{"n_layer": 18, "d_model": 192, "n_experts": 48, "experts_per_token": 1, "d_expert": 128, "d_shared_expert": 256, "activation": "xielu", "moe_layers": [2, 3, 4, 5, 6, 7, 8, 9, 10, 11, 12, 13, 14, 15, 16, 17], "router_score": "softmax", "normalize_top_k": false, "routed_scale": 6.93, "balance_loss": 0.00301, "balance_bias": false, "router_z_loss": 0.001, "init_std_router": 0.00737, "lr_router": 0.00213, "vocab_size": 2048, "norm": "rmsnorm", "norm_eps": 1e-05, "tie_embeddings": false, "optimizer": "soap_variant", "lr": 0.00493, "beta1": 0.95, "beta2": 0.99, "grad_clip": 1.0, "batch_tokens": 131072, "seq_len": 512, "train_tokens": 460900000, "steps": 3517, "dataset": "wikipedia_en"}
Below are experts of layer 7 (counted from 0) of a mixture-of-experts language model. Rows are named router (the router's row for the expert), up (a neuron's input weights, with its number), down (a neuron's output weights, with its number) and show model dimensions 0-191. Each number is 128 + 24 x the weight over its row's rms, rounded and kept within 0 to 255. Numbers have three digits each.
After each expert's rows: "gets" lists some tokens that make up at least twice as much of what it gets as of all text. This comes from a sample of Wikipedia text that the model never trained on. Tokens count by the router's weight.

# expert 9
router:126141154099154151124106094102112099095153127156130159157102100101147110100095144101121157129155127098153153158099151134096144103156126102127103119157119159153126161105099103095127101114098115100097098121132112177099146155160103100154160119155140159151128110088100097137102155155101116158086150101152160130155154096099153092112126153144104156100152158124158157124151131133145105134158134125103114132092153104151112100156155153097154098157137152156098131157157105154096156150104129132128097112152156098124099152153121098159145139158156102103098112118116095136152157133099162130
up0:116136170120137134126125118126123114109173092132116121139117100100145134091130152147137145145102132119060143153109117141126082091122138094135095177114115164138100083110091141110110117106083165116101128099110149099117127135139127134084136148068112145118118125166156114139113107144111110131112177110118158104141161118123145143149194156114095117122139175155155133150161145124125087134122133103089153127101146092141122126149130120145120153160148171149151199138158147146105155102134141118109135142127159172119106087180135116146112128146132108147085101106098117156128090128121142152
down0:128113127118134164130146149115146167106118129122110118152124143108142122126123163137134072111126130125151141160154136094113161095098109144167119113114149115145125122103077171153121143151124115185099145139146106133079119132127077145112104133145108150160104074182121110122135136132110147137177148097115141156146126116089134115114157140134134094087108092173104099078161118117100123110162162109157130130144111100165140110120105124125113087151108164106100123126143102127161111125106107113122145091126136099136131195071130137135151108151133141075100132114141121152155096091153134173
up1:118125133114146131160127136136160135130128089099146137152129109114087127112143141183130142106147140112136146138133078116117155169142116113121092154136107163123147112162101158124167104198115126090123134138128122129100144140140146097112128138134121084065139116189137129084109167110099134087132154130136145086157119102101159120083150145151131142125154129118126140096135135079150112115131135132116136126088109118096110094153149165110176089118114152122082120175149144138099146116083068130087122124120125082125138172148109115123117147148130151134083111135098152131160139129132123084
down1:160152151120109123128095130137086148134155152127117097175111129132143119162164122126133124145141168081125130114143133144088138115120122127123103074107158131113128127068122151124147129132143122128094125100165114091135108125100123117115155146158057146154109175126108126129125117147099152139167192095131119109161103125114137155117081155166114159121175119147089098076147172135144131104108121131108122120089172146133119109125153132111144152100137134147152130152155099132143155117121109085128119079092090113126144117153152127120145095149103161117133168109133111094107095167081121130
up2:142130139112128177197122126153136126126127142148120119144116114122127123136109181148117123117124103138131116127154097129110113115139100109122167108141143164106182110100109093137162125140119151110124138090191110148092115125127150132130141149124104160099071107138126105124132113132102104122135174142138143138130146090162131113145129166117120105115114143165148135131066096113128088096106080143156116149184113115186082088130117144112163118150136130121159101132117137154114122116114123148115157082104139191148081155157168118166139109155102123122118140138089101134136116074110142141
down2:148178112127138122090074132104094156113123154132075125115060157096107131153137134123122158148154153128146162148145148105114116153120180128146113138128155145111164142116103137099120119117119142092163139118152118137145171188140106139109117115103093133123114134082080092134104159183116102110125122096130130142105112119101134090149072192150148116127103154116121159120122114165158118133144132138109112141103147129137124108115119159121120111132176107096139132123124082164074118109162138094107128146125100139117149103142086149168160117138106117115099122135120086142123101144113141148
up3:154131126123151128094111119137143104134146131099090129132136131138165150143138116143108139081155114108127116131110121146126076098115131126111109123135147161144147181135143112121116097097142127163113117108154138109149123120110095160119151147078140124114124121196153139140093124158128129141132169130153132111154113119103118141102117135112103153120126134107135142083133131081163111174171083097133142147091173151167095124159128168191104101171150164177109126185161143137139109169153111160095084138126120077157140151144115119137108168122160131117126098112163141110101155108126124113
down3:085136110158090151089121137105110129133117124153161098125103103134116131127121111117151175095111102140130117109133138110118103148061134096119084133130142106145146116134131135124077093114119117107170132129134127149174166124123148063119090131121135145158128119123127130113142097167108137092099082111138121103142105137099106150184098155096113134149127176121182107124108138157129107146152130162142145137098082084166117144147092137136151171118111078153140145158103087091125138140153169112140145136112111148110153143086149143126117086097105142083116131147137089127134128111151116118
up4:197125126121105159094098136127103113097115169143114124141154123116144128142109152105201088127144123134126136119123127158130124126091130128149172142133115121093128160115142148126125147114099139092146135134124137101096147136157130134076126094165160132093071129102133112163082099152115133128145081139101168098120153128115107153162112162135164099108154117083138143143134104108152077142116102145097119191142161129130164112096173147121146143136152135112132162137136119130115108176118113091119123126130174122098094143150092111134097131165153141144105103139145149146158114118118174130
down4:128118128081137137137117076134119132123099103121147141125135106159143123142096139142123143143118127138158136168147167108157114172134132140135145084184108108170103128099189093103095125128141095124097111127144128107125152123160132112129046157188152091144092108181125108154135137115053153122109110147124136146165172132095092095118105161140129169112130149137132105152158134115176103171110124131105091146137120133123127130104120116135133119163157116111127151105140128116085115102152114125124126157139133121100178110113120101127108123121180121119117101159131166125141139134135156107
gets: "\n", ")", " mo", " 0", "–1", " ca"

# expert 46
router:147140157098156154130107139108120102102160158150101155159147098098161112122100149111153156102154120095157160155099111083097117100091139099097124131158154159156120123103098141099116101115106136105100099118118127118105149157158103109159153143155152158147113112160104099117099156153101114155136159099149161110159158102099158100107089125144116159099152159131158156115156135153142099112154140123101135136097152100144110101149154148122157107154150152163096155141156105157096160143106112129139110156155153130123101155151114103157156096159155103103101132131121096122160157134096124168
up0:133080148108107128119145092108122143135121137151173143137106130110138154123113111113113141141180130149164139117135082077136135124101164097104158167101109126086170095131094152125158108117116141125096111142132104149148094099121130124129148139163133136142146097074122115127091123173104075147108132139132144128144127121126150114103117190152119148108140127137155137177124141078159148157158149158128116191154159142142176118075130100092149142139114159102107117116122092142112156166175065136171144131127147121116108171118124111152114127133130147134131129140119100129122141126112094097
down0:121096100137162119117122094122114142109102125180123119107156097151130118111152128122143170138101111154124147151156159129158128146151140124093121106124153117135131055130107098154132085107097129100152101162095147159122149097114106122080140138108162119120104136131138175119100158138116100157182146105112143081124113120135096107091090126132155159083118112136109133116144084078142157090144129094123126144131152117135121122109101185124130133137119103098167126112130119104098110128106115147088187133114107191155126152087163123121122153120143160128141152140098121118095172118125142145
up1:151128140135123122104118162140135085109116176138154112133090097129103159090125133122190111119127136128127152152143127125097173082103174157151130123134114155114146135097098103095095119149130125096120157085151137163138106149155137080109110131096129115118079112132075136177117115143113117138154098076122131157140097155119139086120134141164138156093151136149154133117138117075133123103117143101114096123160152106086107105124143167096150127142156164180124115154141156196097106117108091089112138123153118152161128132117132138153112119120127102111126111112144147102102119094119109123
down1:160161055083165174175126083168082151100163144133145128130143122093136111141150111118100126085064128175153106117113134140109112125134166104117157094101120148150092149066162110109150131138126163145133122117144125130148121108133091136144155152128093101158179112158090099126135135117172131125127117155147161143123102135132122167130151130113123137108131141137127132102138106133107124130186131131104153121146149159117173136130157119140150142141147121141140104141131097132130152192120152105142136114128121171109152134176132103140119151085095109140130116087133155111143153128154126130
up2:090146167106121125120136169090159095168142131137124144131097114134117060116131169140099149110134176142137149118143127098130133124143147121118165089147177147104129094131104160142128135100110107131158136122147123114126193134135118160118149143119090183104101109112078123155094134197151141120124125100138145092146143114162140132174145150141107129118094118111115169138139113137110136120129091157130148069081172116134093110152138146161164115140080151161109148119107153128129131138117131091132086138140145097127120119134115109116162156120122161090146086122159142115120135129113150098
down2:130161169091128081142128150142131089143152134147147159146164096141116138094130157150146105163102138081122133141138134115135191130111081175120129130094072145130134100112154116153110135127143139142149127147115123154101143123097132139102143163134150155139118145083116114076122172132063139117137109161174143095133102103144112137137152106129087121123127158154103157103129137137125184125136131082167120137115156132125132096130113127133178139126144150139132134097111158129108115106057113146136109096100133122119128181127098087101122119159096094114153137163100133136107111148146138150
up3:155139127102161172111140123131097133100116108112119141130112137141119134127114133083131116164113126165135124149151139144130117148156165126082119123145085118143086126140149162107139145121131104129107123091041134124143100124118136106164107137123159110169147101078115141140152145119140164132075093136147117150113151081094136135175148150137115124140162136105144148126138134138112122095128160092163176122133137179111135122115139127093141109108162163141128103148094141136139115140138120130145154201134140093124140093143120135112139208125119154098127102156189118158154097113106131146
down3:108155126124152135123125087096123118120119106123120128135098141114123139154087149151120105155127155109086102121145145157130101161147165135130128073152161113099132104125134157121102099108169132094127154147094134142160104100109161139155145093157128127113132081150138105118135106170129116145117145156103096143156138113136150119158092129133113196172159100133139105134143145136107162120146189139116174167167125124124117124132104150092121138118161088179126135078137137120167114178104135124127165117119125154145120153086151123145138112128107143113132165098133067168184129156143129129
up4:102113140109144172117141099087134118149107133167096109134157150113163123123131131083094138135117113126139125106111135087099090091162122112083143163155105158147070099149129118132112143122105119155130130100152135099106203163118110105114116144170143172120128154109170128124118114161143167117090154139139141132132125126101155146106182144097107139112124133153136151149107091143152086156123163136113104116108115140162136105125129141084138161127142118098121213121120108106130125131142146097132116153118161114132148119167106112134086154125128130124131108152185104105133144145096123172
down4:135155125118142126132166135125152115131128085119157140099133109127091097112084158152119065138126102161157112105116132179089144163148130099126093100120116137090130181162116125148103110166153173118110174101116109117154152132137099152107084129132128123158162153177125093119103106160139104131127117123144177141160104108090112135121168116144146125108155114117191120089101137130106152108144108095133120130134128130131110108152117130092131118165158171153073153100152103122136158180133105126153160157123116111130092131108142121115135132130106140091112105122149108129123171119120171110
gets: ".", " F", " P", " |", ")", " V"

# expert 30
router:149143153100154149099105099107113097101154132164134153157138093103154106125096132108131158118143148099154154155103087119097130100153113098112109131159112157158153125101097118099121103121101124099100100098126110158110150157153103103153155128156163160155100102091103099139103150164100104155125145097156158098157152098104153101144111145113107160097147154131157156146155158148156103113156132122104143142099157101131102097156156154107149103157145153148104124149158102159097156152113095125142099148158159140136107152154127101160149145158154098103099098145121102116153152111095154128
up0:127110154133167113092165097115138140141137117079106138140115125127175129149138164135111128114144105076172145127086126137109083145169131108121129106157135161167137109142121115134085149131131092117107113130140143127130090125139068107159116101138171131094068131106134124180135101151136126121176078133115132187154110111168118117131115156106117147125089153132158140133159151113175135126106083139100165092110130116115116160179124138093136138164112170146118103147161141154120152139124144106101143118127105091155095133138098091108127098143120134107143116136097122110138167159134129143
down0:147109133078089116124113083056152105147126120155176150128147112106128134165140082141148125145133146125142147129111141103133154133094152135133119144148122093105114115126160140145085096118106110128112106137119154139166122085076128091092106141147153117129109112136124142113127128087130138151129147146114138139128098147105128124141165153089073098095118120115146133103121112138154122140142122138122173140074140158208155134125099130123139150141097147105171117111160105090135138171100127119106143132130185125083099144142088121116133133110126117063121134091105115119091111093125156131
up1:138131153115150185131107112115138130138120122142064156172155143097158119132123090151127152170154090092112139156122164096130159145127148102078088111117103146095115120136129167140109112150129135137101096107129138120128132162142105143148185110154147125139177108129120126117113130116130135168136147095144134152138150094111145142106098126092102147111152158088130136161150112127109151123142113183144099096173178120160148135137172147135123081132124128110138088128128091161100150102130145122128170161142107121141154137155140119136132112124161106159135092099137072093122146140083107094
down1:133119127110180149125133112152163116112112157152121105139144157115079113129147133121128109155116154092092106143120157133110150109095117103129138146121158096145155132162097121133083160130150132137162134162139130125109167133157123154135115144154092138108149073121133103139116214141105142120144151139162165122130104167111105132136130142141132136151126090163114123133165161178150148108123105106146133100104142094114122143121109171163111111150162174131116148154127129115107139162119111104139093100122122136110082149134097156095135132131067090101139128059139167084090106141114125125
up2:125119146131096167161121093099110113113103139106114143127120150136142112103127156088166162128155150121128164126119158152115146103171123146080179070118154120098093143095109132134139125076141129127134140129124158107115139140152106096115103124118129136147115085105131087109165150115112095123093138094184158133127133130166127113095150139154112148107169135122132161150130133132110120152110095116133091160082160121105070151130145145130132120138171147163108158122134119110122164132120185069154132187158128139124150127126128121131133112152135114151103131143150092129137119123105058095
down2:137116118079157151079134182136157113131136108130153164139158122144113142208126090123119119166136137149133106129150121126110154118157118093123116151140125107105126160154142075118140137129165093092103126161108117126126164121152108150181110127097170126068103098124080129129095136114137136131133090123083129154103122154101162094127146144113162126133144114140135090129120106112114075104120153147097093154127104150133124099121111131117149120139132098090113142140123144106139097097134115170133101135124091112162087122151090102145181144104144114096149121119131102148148145099087089127
up3:137127138120150142152139136123129106136122161179095138142139106087156146137111107086118142156125125110135168131117103132121125122076121127119129164145076123141145155159103147123114104190107099120131090160147120122122122129163139054144122139136067130103136096175133133105125111175127177167100139138167143086148140124120149155129125094110088132144137130124143142164152116151138113123141178077150144095119126101126145116174146151128125145126164138127119151130129127132110129160081095082095094120161141080096151125148153129138137150177117154109097131149103113178112129112131116143
down3:080149121124120128133159169145140122129131157179110120154150135126132142125146118126145113129105149099162099123164123167130139153095140123149112170112136120158120126080146127151122173137114134144072166143134113079131121107111140121178120107126113145141144144132080128121178170159113096084148137116117145161160124119109128154135134160147172167149161124117110104134145129096127122089083096164148094126097093100116124140154168156137153146111153122155127127085127143147138162125130095160135153097116137144129148151137079148137097133132154126140084112121101074193149151170130135151
up4:116135144132136160118112167138099104103097158103116146124135117119118088166113183122121139108117153112097151121116199119121091138084131120083156146138163144122183108128121109112110110141144136143106097155084209108127122133127156098144123092156141109173116116146144135123095150105150158147113160129142128158125134086144125141151159116094121147099143128123121131144193132195067117088118129149106121134134160127153112090117150135083084135124175147139122117149098122159112114109128114102186114116151108131132099125145132121135147154137124134132124126136125104134106123132085105152
down4:135126138124182140117131076127086107118129113145116125135132126128113139123113072125178149142184156137114100111112151142135069119124127138139152120130120120140151094135143097130142128132103107095130165131150101079136115150114105126149113137120061120089143155112142109120105129125126172109137100152143113145120126149120123147158103113146138110144101084105124143149124168158107121089177129110149118148135134122079128114124104129101104176164135125143151177152156132049143121160165151156170085141141164150143125093130129118081109166139136133132203134128159117139121151109130131117
gets: " |", "\n", ",", "R", " W", "|"

# expert 42
router:126136154101156155121107121107109102097162093154106154157146100099128110098097137106127157135154147095149155156099153107097094097115117099125111105158157157156117092100099144101115099130105135101101094128102125093106156154150106104161158124154134151141119098156096098166099149147100121157126150101152159122155162105102159089120153125151111161098151157122157158130158127121144104118157118115102149108105158102142120099163154156113161102155142155119096153149156101152101159133113136133103107129152159119110098151156109101154158103156159100107104140135122097142156151146100118074
up0:108098139149134140148134067133110141103150136107108162131102142138152116140133110127112138107130115102110133133109071142117113100086123133135103113129103147159117115164101098095081104132132134080139150144132135104130094141137106091134121091143132150107122125127118125148130157144123092125105161137140132073120129123118139117076146168149106165120164155167144159147140166124102103136170123167114092142149116133120147140154137161110096150180107178141097094163117100135124157140073125117162118120136148111148131160151125089133143123141158137111116120161133101203176085095133174112
down0:169149124194058146116156145168168118099136101124127131125130133147105131146134096151100108141157073131110123133124163223115134112119144102151159092147114118138104129103095125092123119112109105113116151099154118097135164129157120144170149127138123153113088152128106078112116088123073172155115142133121140095149122140142159124122177150137104157131131105091111130161110092127069168114103152149131145129125099125116126130139132111102151127133171118116141153124147121140117108134157120143120158115100148130123108123124096142108148120090104141152123140139117126102094153172167144143
up1:110159163148120117111144127120185106137102147110187122115105135125147107122136153104107118105126156150150142140137149126110140131099137136126149125158128151134147076109109135139094085140122118124110168072079168085076133177169095131086102077128159124150111101154122129145087145123121078149138117118134133129109112077155119109139131129149137134116126145104145124149133116119132115161142159113122101117136147118174160092177158190133125104140182140114097104147107082147129151144140092135141132124153106109133120182102127130148133094113158114109126126105121120096126104158147139174
down1:137134117135084108159145115166111098110108121126120117158129162157136122138140142126148136129125106111116125078128122172090147133108121147132114107176158155134115128172174111132155167145162119141100105187143123150129095095138137119174106121106156135082124150104168126155107130108148126108098106136116094119103107117119139180120138159151149116136145112078098126115141083158132057144073096133103110109139124098143152139080119146095100102134150170174136131172130129153131099115093163135144137156132097122123099130105149109145098109119111142121117128162163109112144173123113122169
up2:167138165133151091146155134070091117133124120107116121151136108122134111138092117123115154134115148137165139127122159176098147105161174100178104124154116139152143096125118182087116144136140087139125156126141137118113125153112094109156100147161150178142108149126096116100134155156114147153099115134129129099139147118131142114057110180158091159122180131161114146111165116162134123076164105155132129118093151132129114080126123129107143109160165141104140160125152132129104130138135096147096105103146187109141121142134136145157132138137124093102129175126138148154134132159087137120
down2:106130212061131111119150121088142106142131125150116114137120098138158119165109134130092127144082105130163118177150162144137139146116136115132147096120158092125146159156119117157121108092128108138120099102115105120182121154130127110139168125112119156117101095113154126127110173139101072078111149096138145139173106144138157109126122163114109099158095127130163096150152105101136131121142107158121108117136082102150079106108158110108136158102109128125127109116134118122133136108157132118066116113102125133124163088109151153161170121097136164120126112143155132128142163119172136105
up3:124098150103120119137157106097134123099107100111147154146096085123094111171138111099134136164140155153114141099127114141111148154159080095168152183151157137154141086085103132131087139124094156107120115090134133180146107152165118135138116092145078118088129120136117076097124146187098131132153121111115127116149151098159124097095070130109097145120145131139172150149135149148108119160130093148147117107137138122120139118162124136140142163123168151167140114142148137134096170105125100181138127110149176125112166146145126122158142155148129138097147111125105130137127108137125085128
down3:121124140102158145176111140125120170124145142132113094150154133159154080148094140137128123126083114138117114113171140080164111152126138122158107141129096050123169115153152080129133177096145152142108143154129132151111147113130095129129168141133140100099096126136155078108173096096153135131129145112141139121166103130184151127115128111139132139116152126142133158132129133108165139149128123134136174120058148114142130134085099100139078132142112122157085140095135111111123164098160157111145158122080127117115148103111092161151096142163123120122112115144130121167165131141110141112
up4:129086121098114112104080125150140104118140133147038119116145127137120121166135144094132117100140117128133139142134111125133136142134173092114129141127177144116165096145150111132149135121098092122125126101183144101144129145132073128125138153159071128107080079170120120109096091123129131050148149103124129139144149131100117137108157156087146135142109138121113137132123140116106133123114121107106091097102167111099164101136108168153134140122144110152105153161160157127153119109078157102094104152116123121107122109119120131151155118114132145092120065145136117129110127154118140186
down4:126094162120111184091132174131110138083141155123065130140122120129121126146152117140140130115110136120178104138142119114133083113106138113136144100137126159133180086115112123137139097083149151123113162118111120108138110141136123117150075171141105127150140158139136098124121155158115098101129161108154129136116136123129173127136095179130105154151138133098109107134150144109164135154200109101109134179120114120139127128124160164142133114158101096150095137127087143149131096107094106131161123120136123118122147124126159177123152108095143091110110171105112130141208109114141137172
gets: " 1", "al", " first", "ic", "-", " ("

# expert 45
router:139134156097157154134104115099115098099155112149097155155142098099145107136099155105158159114153144099150155155105116130100127094126103102101113100158126159158135114101096147097103100132105123098093097100115135120109143157152101101160160099158119155131117103131097099135102152160100113160123160099151156121156153098103157094128133144118101160097149154155157159137163130137152098128160124152100123134098152099137094098158156160118153105157168155131101119149153102149097155157106130136165109159160161155130103154157126100158154123158156100100100118114113099125153156102101135130
up0:106104124126134097108158139093138146111128095134078133126112105124163138137129129112131152089116127109087136157089104086116131117094131104082150113162103145174139117111111086097116129122100163097118144158117167094091121134155119114133098075164111168151154126159102109123114130182143147166133149091156138131099122139149152106133129126105062141115111098141141133145140150119147121087154128129133133141095132092150155123132123115130138118142163192150148099123148136111129103113111098123135086181144160087176136104143115121128166081145116134085145136150169115140138126157138092128
down0:148112099114162121111075093141135133100152136162112124184126182146118104155116166124104141118137108093116121146155113133141140099160134123126081169097145149130127143105170123135152094094098076116104095150156125122109148117102105115129135093126123123180150116120132123140132101142125133155092114136137070137142188136131160140157095174156123102097097181134139114110142166132141107135118161118103096150112142116130136163159156098118130131141127135155125136128139145137146128122141104127106116166117125168078137080173107119124109116160131151169165143126143098154141147077086116108
up1:128109142111141131093142126113138125117183132128086143177069144132087110107143134119130117145146136096087151149120147128116101103152158147099126132125111110147135143151123102118109119104135079121093115124170127126148117140150134124160148153131140116158109098171124134111122165122124063182156155118154161113122163093098167107125174064140138150138082136206166161156160129128164119126135141074119157149118158126124137133134129116122134106181102149116101099126138127125116115108126154106127135139146132074163163138108145146159145153124172157123114128112148117142150139143127164112
down1:145101124133128140076110159109123119106143109126128091112144133096141112155132134134123137139108117151143115128091137135159149100113158152061108118142142153145110121139165143114100160195109134146088147171143143142097124103152121137159129125135155145090140128079164088110118116138144141155090099144132193126148131130157085165104106153151126054132155128168129160129107124139125150139135155168136130104123115160160110141169134132107077128126171149103138096115155128134130076118126140071159105129141119136155087138142130151130162179133159137142137099137115099118129151096133144120
up2:194148141140114157088140122122117114122101133110125122117115104107096106146107134097119125107105161130153135127118157120127122120127118143117088098128113159116140163102136094115111103124155125088110109134196114163133127101134146107176141165166087159124082146155087121090153154128116124143149124119152143210135153114122140125135107126084165134111133155142128142191160133161149148148172149115101134131119126144164118102105122150135156103146122128105127144178151142156124138202145110109138142168149155122115160158127124124111192143128111121095111146093129145122108098114126099134
down2:105128202155151116146120176084102115128132112169139114135129076126123137145124121113144131144181124122068123131139163146136152105176173123173120095130119139148124123096115173132112138122121139093088093086165146108108134132158124142129135115106112138120138096112146108113135081129076145104121093146111091117134135156148140123140132175157061141118133111145139121105106107106083134095112161148129117125157130159114145164144111102122107121112149170158130122146089127123118166125099093134129101089143140108146150113153087125106165114155134127140157095118126157119180121144107122098
up3:179169153146106100124066100129109117134152163208124146119100126133075100114147160115141131160137095113131125150130126162092155127113127113163147118135178128133148080083130101111119111138098102169123118133154117131132109178146133132197143163098156098108115134151103153107121124141110112138131105118165149140155160110115118123136137156096148134121137142147137130152125167084198107114141099161137128137137134095112153123120108116147171132109143130083170185108167135100106151155133118120165129129132159146135110114122171120127144080120126146115116120145142126120120109116130135129
down3:156156093139193106118123083138159118105112132149105108124167121116128093106134141121139163137119112083133129116092062141113116147134143137147147140151058122166141092099111126119111108177188108111131128109099076136111144134117140145134141164149147169129100143118105098081123158144117119065094136113146168170125123137116155115168162133115158117160116099158160117146112129108096133093185125107124132109111127150129122117107140159166127125111141143119110154115140147127125160068151148107155145101108123108123111104154169141143146108142116155162134124125146119137131158118139140098
up4:091119114088108140119144107138088122122146149095107115154141139108150113119102101116142137132133146108109146166095139110114133131085130119129143104137125143169183128121137128124125134140119147096134117129168181143141094137139162127152140132165123134152100140160162102131132124175139120164111128096150133150120190160170142117177126172131079145120113138155120125123129144136111143109104128110154167125112119089179099150146134119106114151152173147171121093103129138120120127115142084114109078123134140122145101160146135135160145066113145118128071163117134118077150187067128148145
down4:136126129128129082100111113115113152163146104149149090154136109151148155090111089115122188143121098111157098085146105096128145112136113114145096141153101120183092152158137180108111108153146138144085118106143107137120100123131151164131117139098127127124088195134132088103130096111161098110134135129157132114148144097139087116114080158096076126116169130158118124095155125135111135130108111140102154155135115132120092131124141123139120113165161194119147120113184138118137139162133147106128119153132115124096160141079178123146167142127118170103141126170124104136113129149123132135
gets: ".", "\"", "-", " \"", ").", "re"

# expert 10
router:144137155102150151125107107096115101097157124150128157157157098102127102121106130116131154128163128094148158154098154122100123098143137105115128124159147158152108117103098140100146100130090123103096098128136102088107149159156101101155159107153135158140115103107101098144104151148101125153108160103149156149156153100100154094088154164151102155099149154128156157144158139124150104151161109124102164138101156104144102096158155150115160107157147154132095119157156099155096157148105123144127106147160161110133097152154087098157155101156158106102102149117119099134152154113096124086
up0:115128118111155127149113127100106135141103165166132139125126090125151078110106094141104114091137131112151122179120118115148126149133131110087106133157185107119099137119130122111177111131117164130147121103155160085111158146124113124143145130146118149162129129097128127143117162154123110143143113115133129117134135102119142141131097133150105114121104096119116122106138136151076056181074095111100122132157167139152156125141149118115161086172123142093109106173143118127124116114133214103163154177121136084140104137115149116138144080137138137127146145122096098100159068150132135121
down0:154133119163125131154101134112142104097170131110134175110124075118107148120129140142137119132099095120115127120136119124120081128129145142074150117144094175107107164138097148135137126101125124161131114196101132132134109165156085128163166104136137135138165135121126139127148114158107097112122126073121077108131126097169085127160080129126118131108145091127140147102112137178108127086116177137147149151100120108156130142114107119141151150135142121105084180154125107145118075150138131107142172153116123127111107151128117160111174167120160115131078127149099111126101096152117121168
up1:101108120136104120131127122091114120145150121156129120139102144131131141121122104129127147082141096149101136147169112137145113120114091125137148132155119138153128142163114127113127105147130083117082099083101121087079114134094091093125126075144111159192120127127132118139125110140151183154126130124142124092119177116130136130106106098080091127128135098159151122063161119124172098025112115154131126163145154107143101108150103114114127150108140148172119092150120120128099118166137076149150118125138132084119153130140114121123154132109161125097078145142136139138153126124133152125
down1:125074120145143128123115129134134160114092160136105091102109135146139114154131163134120129116113136106142083102125136140147128156159122142069133134155115123116151104085141090088132140149131099099154133142136142153125142129086134101138116105102081119150100160135160185083141100170104082124174137093115127139093121143150155120101119128102088146100103162113117145137165143143125095107112130142130157151110125139127077137140107103156124126120149114138116066170131112092130157089132143118136161149117111082078157120134123129116113097124162086118143096156135169178169157118137136111
up2:112112131122121104116114137137148136135115116151135155115137115092110089093101105135120123115139104153174127117117115165108124086139118105191131148120116140155139129119133117132094128069090093122113130122175108122139122127127136133139126149122163145133129151148113112069137134122102127116078150148121114158143157138093141133098124092102126110138147127147136147157099073203137129047108101155145138146103113120114100131152127157132075140142163146106123154180147141154096131140116121159059117131146150149128177130115067120148159144194135118111107135092111115113131122132133133126
down2:126143125073122110157106149083119101153106116132178162153096094154141125151116118131121138144094143149155140122163092104140131114109128169138118140148107151106137113127152142132141163101097125096105130136144131149127100153110158137130145150098158113119154126159110138128124116162133138174112111145132155116087181153160124133131093106125117150173135150095216148138126117138119137108118155125119124071119129121134095147140137137128105092132092128085174090125079120101125065125162103180133117111128151120160112104106137176128159103120099134158084128124156153157106150119119146143
up3:100150146147122127116143104132146099121127121071070138135130091127110114150106160119123159152148164072121101135127127138114128122141120131152184166118172118154125158107112164105116102125143163090115121166128120178107084096206152121177152148137134131150149102147110135124109161111136124151173111111145140113128153107148125107169099134128110153101156140138143144137141125139113166158162171143106111110162170130133081105103111123127136140106134163154122143129159154165119118120160112138115125122125136098118099102129134111140165085142157109104093168092158119148127128087129108169
down3:154139156130175132106122125129157165139136129093102134137143144087141129098148140149141119126145139151088163134137104135145134160144154134113129121172134141135095126145143097151168164106163111140087105117160106107105093105151109096113102087113124191119148163172132111110134130114137114113113126129114110164099088113076140104091138107151134128157125112184085109160163110103123135109111121129149088102095100161132135131126136121133183086142153117162152103112087100092135099131136131146073146165093162115148125103126104166118156115108138117143098128105150123158136123098169094116
up4:104137125136154127092125128134132135109132184067137121158135109127136136151140149088152119127149146141169125130129118096102145131161117120116122112154177118126103104086139109156153127193174128120126155127133100138112114174123106114120131147117123132132129108110102129164118161089132090129144188130161126116139171116121152111144098152122089068126120150146138149133178114115108175120130121117124144159088090105135199103186114126107121108123163152119089126114137123089117134083123160117097115106163164081185115113118130107132115151122135133119145138162119126113125090114109161142
down4:165110110120142084153139092118106103152122135159140139156123129122145145124124145168087110151148174111073128146132098163111129109154129127155118118151151148102073107125092119124161165121138092119097173153113163110083092112132115131133139160180134114138123138117120125119136126112114117144134114119139118060121116130144167090112122142133090126118149154119107111094128112146177095119070126134136155152087128101116084120071126155090113122083121134142151111115116107154130139148151096158136105121149107128093126104087130177079166110150110122127155152127162129137124106133079101147
gets: "H", " h", "h", "er", " H", "S"